Experts of a small language model: width 256.
Below are experts of layer 3 (counted from 0) of a mixture-of-experts language model. Rows are named router (the router's row for the expert), gate (a neuron's input weights, with its number), up (a neuron's input weights, with its number), down (a neuron's output weights, with its number) and show model dimensions 0-255. Each number is 50 + 15 x the weight over its row's rms, rounded and kept within 0 to 99.
Before each expert's rows: a language model's description of what the expert responds to; "raises" lists some tokens whose logits its average output raises strongly, later layers aside. This comes from a sample of Wikipedia text that the model never trained on.

# expert 38
What it handles: Pipe separators between numbers in stats tables, plus words before numbers such as about, April, age of.
raises: "\n\n", "\n", " by", " (", "1"
router:46 58 56 31 55 43 77 45 41 33 84 61 24 71 25 66 78 45 51 49 49 27 33 56 50 61 43 42 75 24 62 37 54 62 35 54 38 39 56 51 61 59 45 55 23 55 37 38 56 28 38 45 93 58 57 59 72 53 29 41 47 45 49 56 65 16 59 49 69 71 53 57 42 51 39 26 51 55 51 70 60 38 50 51 55 50 23 50 31 55 51 57 65 65 90 22 31 77 63 47 52 34 84 25 73 26 66 54 69 48 54 44 28 52 47 29 63 36 61 66 39 60 51 60 57 45 27 54 67 41 49 57 73 99 59 51 52 45 41 46 53 37 66 38 33 43 47 50 65 62 36 54 71 54 56 54 38 57 51 41 70 72 54 47 51 24 20 61 42 64 45 49 67 53 51 48 87 53 54 60 67 40 65 62 30 40 58 47 44 48 58 49 54 59 53 50 29 36 88 27 58 42 25 58 15 16 57 65 47 65 69 43 49 70 55 68 51 64 57 57 71 65 63 47 30 47 19 72 52 72 43 54 36 67 24 75 44 62 52 65 43 50 41 30 61 67 63 34 44 38 36 53 65 55 64 54
gate1:42 68 49 38 39 57 43 45 79 41 42 41 33 69 47 76 50 42 39 43 42 45 78 51 36 28 33 67 68 66 64 50 38 71 29 61 39 79 39 61 52 48 79 31 42 80 47 54 69 23 63 18 64 83 58 53 59 51 53 29 47 56 63 48 66 52 57 59 40 52 74 40 54 41 30 43 33 40 76 72 73 70 14 56 46 50 36 63 60 18 46 35 67 65 62 27 39 45 38 44 78 62 38 41 53 50 32 39 52 32 42 61 27 41 49 30 75 55 54 67 48 50 42 37 51 81 67 59 36 53 44 80 37 35 44 60 60 29 43 37 20 43 66 64 46 42 32 42 52 50 43 38 61 63 47 55 52 43 78 21 56 47 51 59 25 55 47 25 40 41 57 62 48 48 81 35 51 60 79 51 35 56 54 65 46 54 32 25 80 57 56 37 64 43 47 40 94 80 41 63 56 59 55 79 56 39 52 69 69 61 53 41 58 71 54 42 55 26 60 24 57 52 61 64 40 38 44 64 41 74 50 40 76 41 43 76 70 72 74 55 46 69 49 49 48 52 33 31 62 26 45 58 73 35 60 56
up1:65 44 30 36 72 64 44 31 46 57 60 48 42 39 39 53 50 29 56 34 60 70 42 67 77 42 40 49 65 34 68 57 70 45 34 69 60 34 18 27 67 47 69 55 44 53 36 59 46 55 62 61 80 44 44 36 54 31 52 37 68 40 74 57 74 48 59 67 60 45 39 73 64 52 52 73 61 68 43 69 38 48 50 53 79 58 64 46 72 68 58 85 53 60 54 31 50 63 57 41 30 60 48 42 71 42 55 55 32 32 51 58 51 82 55 39 58 62 65 46 48 40 78 29 57 42 54 55 50 80 41 36 48 94 52 36 62 64 60 64 45 65 63 65 55 66 52 54 41 86 30 65 48 41 59 36 72 33 68 79 39 31 30 60 45 72 61 47 45 46 49 68 42 16 33 68 81 26 78 45 50 36 67 33 43 55 39 34 48 35 39 68 63 58 65 60 46 64 62 62 66 43 44 63 35 45 48 29 61 32 03 46 84 72 40 54 59 38 29 51 51 51 38 82 58 72 57 51 26 81 62 72 60 60 46 24 51 40 64 52 58 37 49 73 66 54 18 51 51 35 62 34 52 43 46 53
down1:45 54 76 55 28 39 38 52 33 31 57 51 41 48 47 57 59 55 27 70 58 58 75 68 51 67 43 46 61 58 64 55 67 73 30 39 46 43 42 64 48 39 55 46 53 48 50 36 62 48 72 50 76 39 38 54 71 76 55 59 83 69 52 45 64 41 45 38 40 69 30 65 35 48 34 35 29 54 50 52 32 54 56 56 52 34 51 53 61 56 52 20 61 31 18 79 47 37 43 58 75 61 45 49 67 40 40 42 68 27 55 61 47 67 56 44 47 45 58 78 50 34 47 32 86 49 35 56 53 49 74 45 62 64 29 68 42 53 83 56 43 46 50 64 50 31 50 67 43 55 45 42 56 38 47 42 81 58 75 75 41 59 68 83 54 48 38 48 39 22 23 40 08 56 30 62 57 35 31 72 54 70 51 68 37 43 23 57 41 52 30 70 60 52 27 32 42 50 52 34 52 66 73 26 31 72 39 57 47 64 45 43 51 50 61 48 50 60 59 60 50 38 53 43 82 53 93 47 19 65 32 45 49 35 49 30 53 70 77 24 27 59 34 71 51 33 52 23 46 29 97 62 47 45 32 33

# expert 13
What it handles: Single capital letters or short capital pieces inside acronyms, call signs and word starts, such as KTNF, STEM, ISBN, SKF.
raises: ",", ":", "ui", ", ", ": \"", ", a"
router:39 44 68 31 48 79 36 36 52 74 69 38 83 44 40 66 37 59 27 34 51 55 20 58 62 37 50 10 69 50 75 39 62 38 67 60 67 46 44 55 57 55 62 59 28 58 44 64 62 52 63 57 44 37 52 40 50 43 49 03 34 68 49 75 86 38 23 52 64 23 48 67 40 26 46 40 44 40 00 60 58 37 46 62 64 06 31 34 55 24 78 34 66 56 50 42 49 69 55 50 67 65 60 42 58 58 69 52 50 45 51 42 61 43 64 43 24 26 54 58 65 60 55 56 48 78 31 54 56 43 54 58 75 57 51 24 48 42 17 52 45 49 51 32 35 58 38 62 38 44 46 41 72 48 48 62 32 58 45 58 45 68 85 56 70 15 37 60 34 50 41 35 64 34 37 48 50 49 86 50 39 52 56 53 50 61 59 53 52 43 50 46 63 64 47 42 42 18 80 62 49 43 35 37 52 46 59 33 62 69 59 59 58 50 51 60 23 62 42 42 70 44 62 40 46 50 47 83 23 40 61 49 47 39 58 66 41 43 51 46 64 83 54 40 46 50 60 29 34 82 50 63 64 73 63 44
gate1:52 26 45 59 46 62 44 35 25 54 52 24 49 75 57 58 67 46 51 56 49 46 43 85 38 44 40 38 52 53 28 50 48 28 48 51 44 41 55 60 49 45 56 48 50 32 56 33 63 15 41 50 55 55 25 32 53 57 60 71 49 40 37 32 55 67 19 46 24 56 17 35 47 41 31 15 27 54 40 64 47 41 55 52 60 32 55 46 52 42 61 41 66 41 56 29 54 74 47 45 39 27 46 51 60 36 67 51 46 46 70 51 56 36 70 35 46 59 29 41 30 25 42 68 65 56 90 75 40 41 49 43 52 51 67 51 77 30 13 35 46 60 59 48 51 37 56 61 56 35 57 51 25 34 73 32 46 47 46 51 41 55 53 49 56 57 42 47 47 82 62 71 25 53 36 26 44 43 90 34 83 23 39 65 64 31 68 68 39 67 28 49 72 50 67 38 63 43 61 30 72 52 49 69 43 38 72 26 31 39 45 22 57 33 56 56 52 55 53 65 39 34 47 59 33 59 69 35 47 60 35 79 71 24 68 84 49 39 54 67 38 56 80 68 61 74 40 72 19 31 53 44 62 30 44 37
up1:40 40 40 71 49 59 43 50 37 69 54 35 58 55 55 54 67 45 66 59 48 29 40 83 34 40 33 42 51 62 42 47 58 19 53 45 51 31 34 47 38 36 70 25 26 27 53 28 67 28 51 54 36 44 44 49 66 65 51 59 51 48 51 32 51 47 28 53 46 29 28 51 22 50 29 23 40 40 26 72 50 47 46 59 61 38 56 25 51 43 47 68 40 44 68 27 55 54 44 24 53 37 58 53 47 32 60 45 53 56 60 48 53 50 65 44 39 45 32 35 51 51 49 74 56 52 78 81 29 38 66 24 45 59 80 48 67 56 00 32 38 63 61 31 56 43 65 53 55 40 59 40 27 42 74 19 44 48 44 68 35 48 58 56 48 52 40 71 50 63 69 79 34 47 31 45 39 49 72 28 59 29 37 69 65 38 73 58 36 64 28 69 63 47 60 34 70 22 55 29 59 44 35 59 56 57 65 15 28 71 63 15 40 30 39 66 32 54 56 72 38 29 20 44 65 51 79 66 42 53 52 59 78 27 63 64 80 44 53 65 37 66 80 60 62 59 49 60 23 38 45 62 49 31 46 40
down1:73 55 61 27 40 79 52 58 26 76 48 50 76 47 45 69 81 43 62 51 76 61 54 23 51 51 39 78 40 48 56 62 53 49 71 56 31 48 30 47 49 53 45 67 58 47 54 56 25 87 47 54 74 35 59 78 52 61 48 41 47 40 66 54 84 53 43 65 43 73 53 60 64 49 47 59 81 51 53 52 48 68 40 45 40 71 62 74 64 44 57 58 57 38 31 70 65 36 60 41 61 32 46 65 59 57 56 56 36 67 67 69 63 26 58 55 64 60 45 65 54 79 34 20 66 15 74 39 66 67 45 38 46 64 36 45 53 46 45 45 28 41 37 41 52 49 91 56 53 61 63 44 67 59 57 29 32 28 50 29 32 93 59 54 60 27 49 30 45 62 37 48 33 53 38 35 67 25 44 35 53 53 49 41 28 55 12 30 71 39 42 84 47 68 44 59 43 39 49 46 58 69 48 47 28 61 43 66 39 76 48 57 34 20 56 26 36 28 58 27 42 44 48 62 34 55 41 46 57 58 65 44 56 63 58 56 57 77 39 29 70 47 35 78 54 40 66 49 44 54 68 61 36 67 57 83

# expert 62
What it handles: Initials and name particles in names, such as de, J., U.S., C., William, plus University of.
raises: " in", "fer", " and", " T", " Z", ":"
router:58 45 44 44 39 62 59 32 43 49 59 67 41 46 48 65 47 66 56 48 31 59 70 51 56 29 35 46 58 50 80 66 79 84 62 54 42 32 54 33 68 48 80 44 26 49 39 68 37 31 63 32 53 60 47 58 56 59 43 18 39 46 64 61 61 51 38 05 77 38 39 42 46 38 54 18 53 48 49 70 42 34 69 42 57 44 59 28 44 26 49 45 51 67 65 07 44 54 51 32 55 51 74 40 64 40 50 27 88 46 38 61 37 35 49 36 43 43 34 72 37 34 55 40 52 58 35 39 76 51 50 52 73 47 82 58 27 30 28 62 09 64 79 38 42 55 34 43 47 68 34 49 57 30 28 39 37 37 40 67 55 41 53 41 70 42 44 64 35 46 36 42 37 46 70 57 69 51 52 43 44 34 55 59 68 48 43 59 17 45 68 52 46 51 43 62 62 41 49 53 44 52 44 66 66 48 65 53 51 54 65 81 40 60 54 57 29 62 42 96 41 57 56 48 35 35 21 88 42 50 58 65 42 57 58 34 15 46 83 46 40 54 44 24 26 34 66 54 41 32 42 48 30 64 41 23
gate1:44 59 53 52 36 55 30 46 41 50 38 54 45 62 51 54 21 51 36 47 69 67 66 40 53 59 28 70 45 37 49 58 65 78 55 49 72 66 66 68 35 62 55 70 56 73 55 85 39 39 49 59 68 38 33 33 64 37 36 64 35 54 48 57 59 27 46 36 86 43 63 41 50 53 48 35 61 72 23 70 49 40 43 42 48 42 60 46 39 31 49 64 36 59 50 27 46 50 49 52 67 27 47 44 64 46 31 28 39 54 48 77 45 49 41 34 66 74 32 33 42 44 72 24 44 56 37 55 80 60 59 77 50 64 35 37 03 29 38 54 61 67 59 36 45 36 20 13 53 55 59 70 65 27 46 28 28 52 42 43 75 59 47 42 47 59 34 44 38 32 57 36 50 29 69 62 67 63 45 56 66 40 71 53 60 62 56 48 78 60 46 41 47 55 17 30 78 38 56 47 32 55 41 30 69 55 31 52 86 57 66 32 28 63 73 67 45 65 46 51 29 21 48 50 72 48 64 94 57 58 59 51 58 42 35 31 28 48 32 37 36 43 39 46 41 65 65 71 46 75 26 48 74 41 69 50
up1:44 37 46 66 51 53 56 50 51 43 43 33 52 55 57 66 53 49 45 40 33 41 34 37 37 58 62 55 28 19 37 64 45 73 54 41 43 44 30 43 32 41 34 41 53 42 39 53 63 50 47 65 32 10 45 33 78 56 59 66 48 57 30 63 47 41 68 20 50 62 51 08 43 41 20 45 57 49 38 42 45 27 57 33 38 72 39 44 37 50 46 75 49 83 41 59 21 45 47 63 43 58 48 30 67 41 43 75 79 74 43 41 46 67 38 44 39 43 52 28 25 33 40 37 39 56 66 49 62 57 23 41 36 68 48 64 55 55 66 39 33 43 59 38 51 41 52 70 29 62 69 53 55 29 56 31 30 62 23 63 66 75 32 32 50 65 76 66 40 34 26 26 56 34 44 57 35 26 28 60 49 47 41 54 70 35 62 81 57 38 46 45 36 55 99 46 25 51 52 50 61 21 71 49 79 53 54 80 62 39 51 74 51 71 76 56 34 42 57 54 36 43 54 52 62 51 39 51 65 46 42 69 62 55 80 64 54 35 57 21 44 45 80 64 46 42 58 43 39 67 13 59 27 56 64 70
down1:72 71 22 48 38 37 28 42 32 27 39 26 66 44 63 44 59 41 84 32 67 70 48 69 58 47 49 54 71 75 55 61 54 65 65 58 58 48 66 44 14 21 50 59 39 53 41 41 42 38 56 36 25 45 47 35 41 13 59 32 36 61 54 65 41 57 49 52 52 69 56 47 66 37 42 65 47 50 63 51 67 57 29 27 69 33 66 57 03 50 48 66 63 31 39 49 41 06 22 59 69 47 41 48 48 18 49 53 42 27 57 63 50 55 64 57 56 44 38 50 23 44 39 74 46 02 55 57 69 71 51 67 39 50 55 49 23 60 37 46 60 25 57 66 48 35 34 35 58 42 35 40 56 66 57 67 43 28 41 52 46 39 72 39 44 71 72 64 52 46 31 40 28 51 63 56 72 40 13 71 53 46 59 50 41 35 54 55 39 43 65 33 64 51 61 43 11 45 58 62 65 18 53 77 46 77 55 62 64 53 83 75 64 48 36 50 42 59 71 56 45 81 65 47 55 41 43 67 63 54 34 76 60 37 46 42 42 48 37 35 56 47 34 40 41 54 44 35 63 46 37 57 64 54 43 67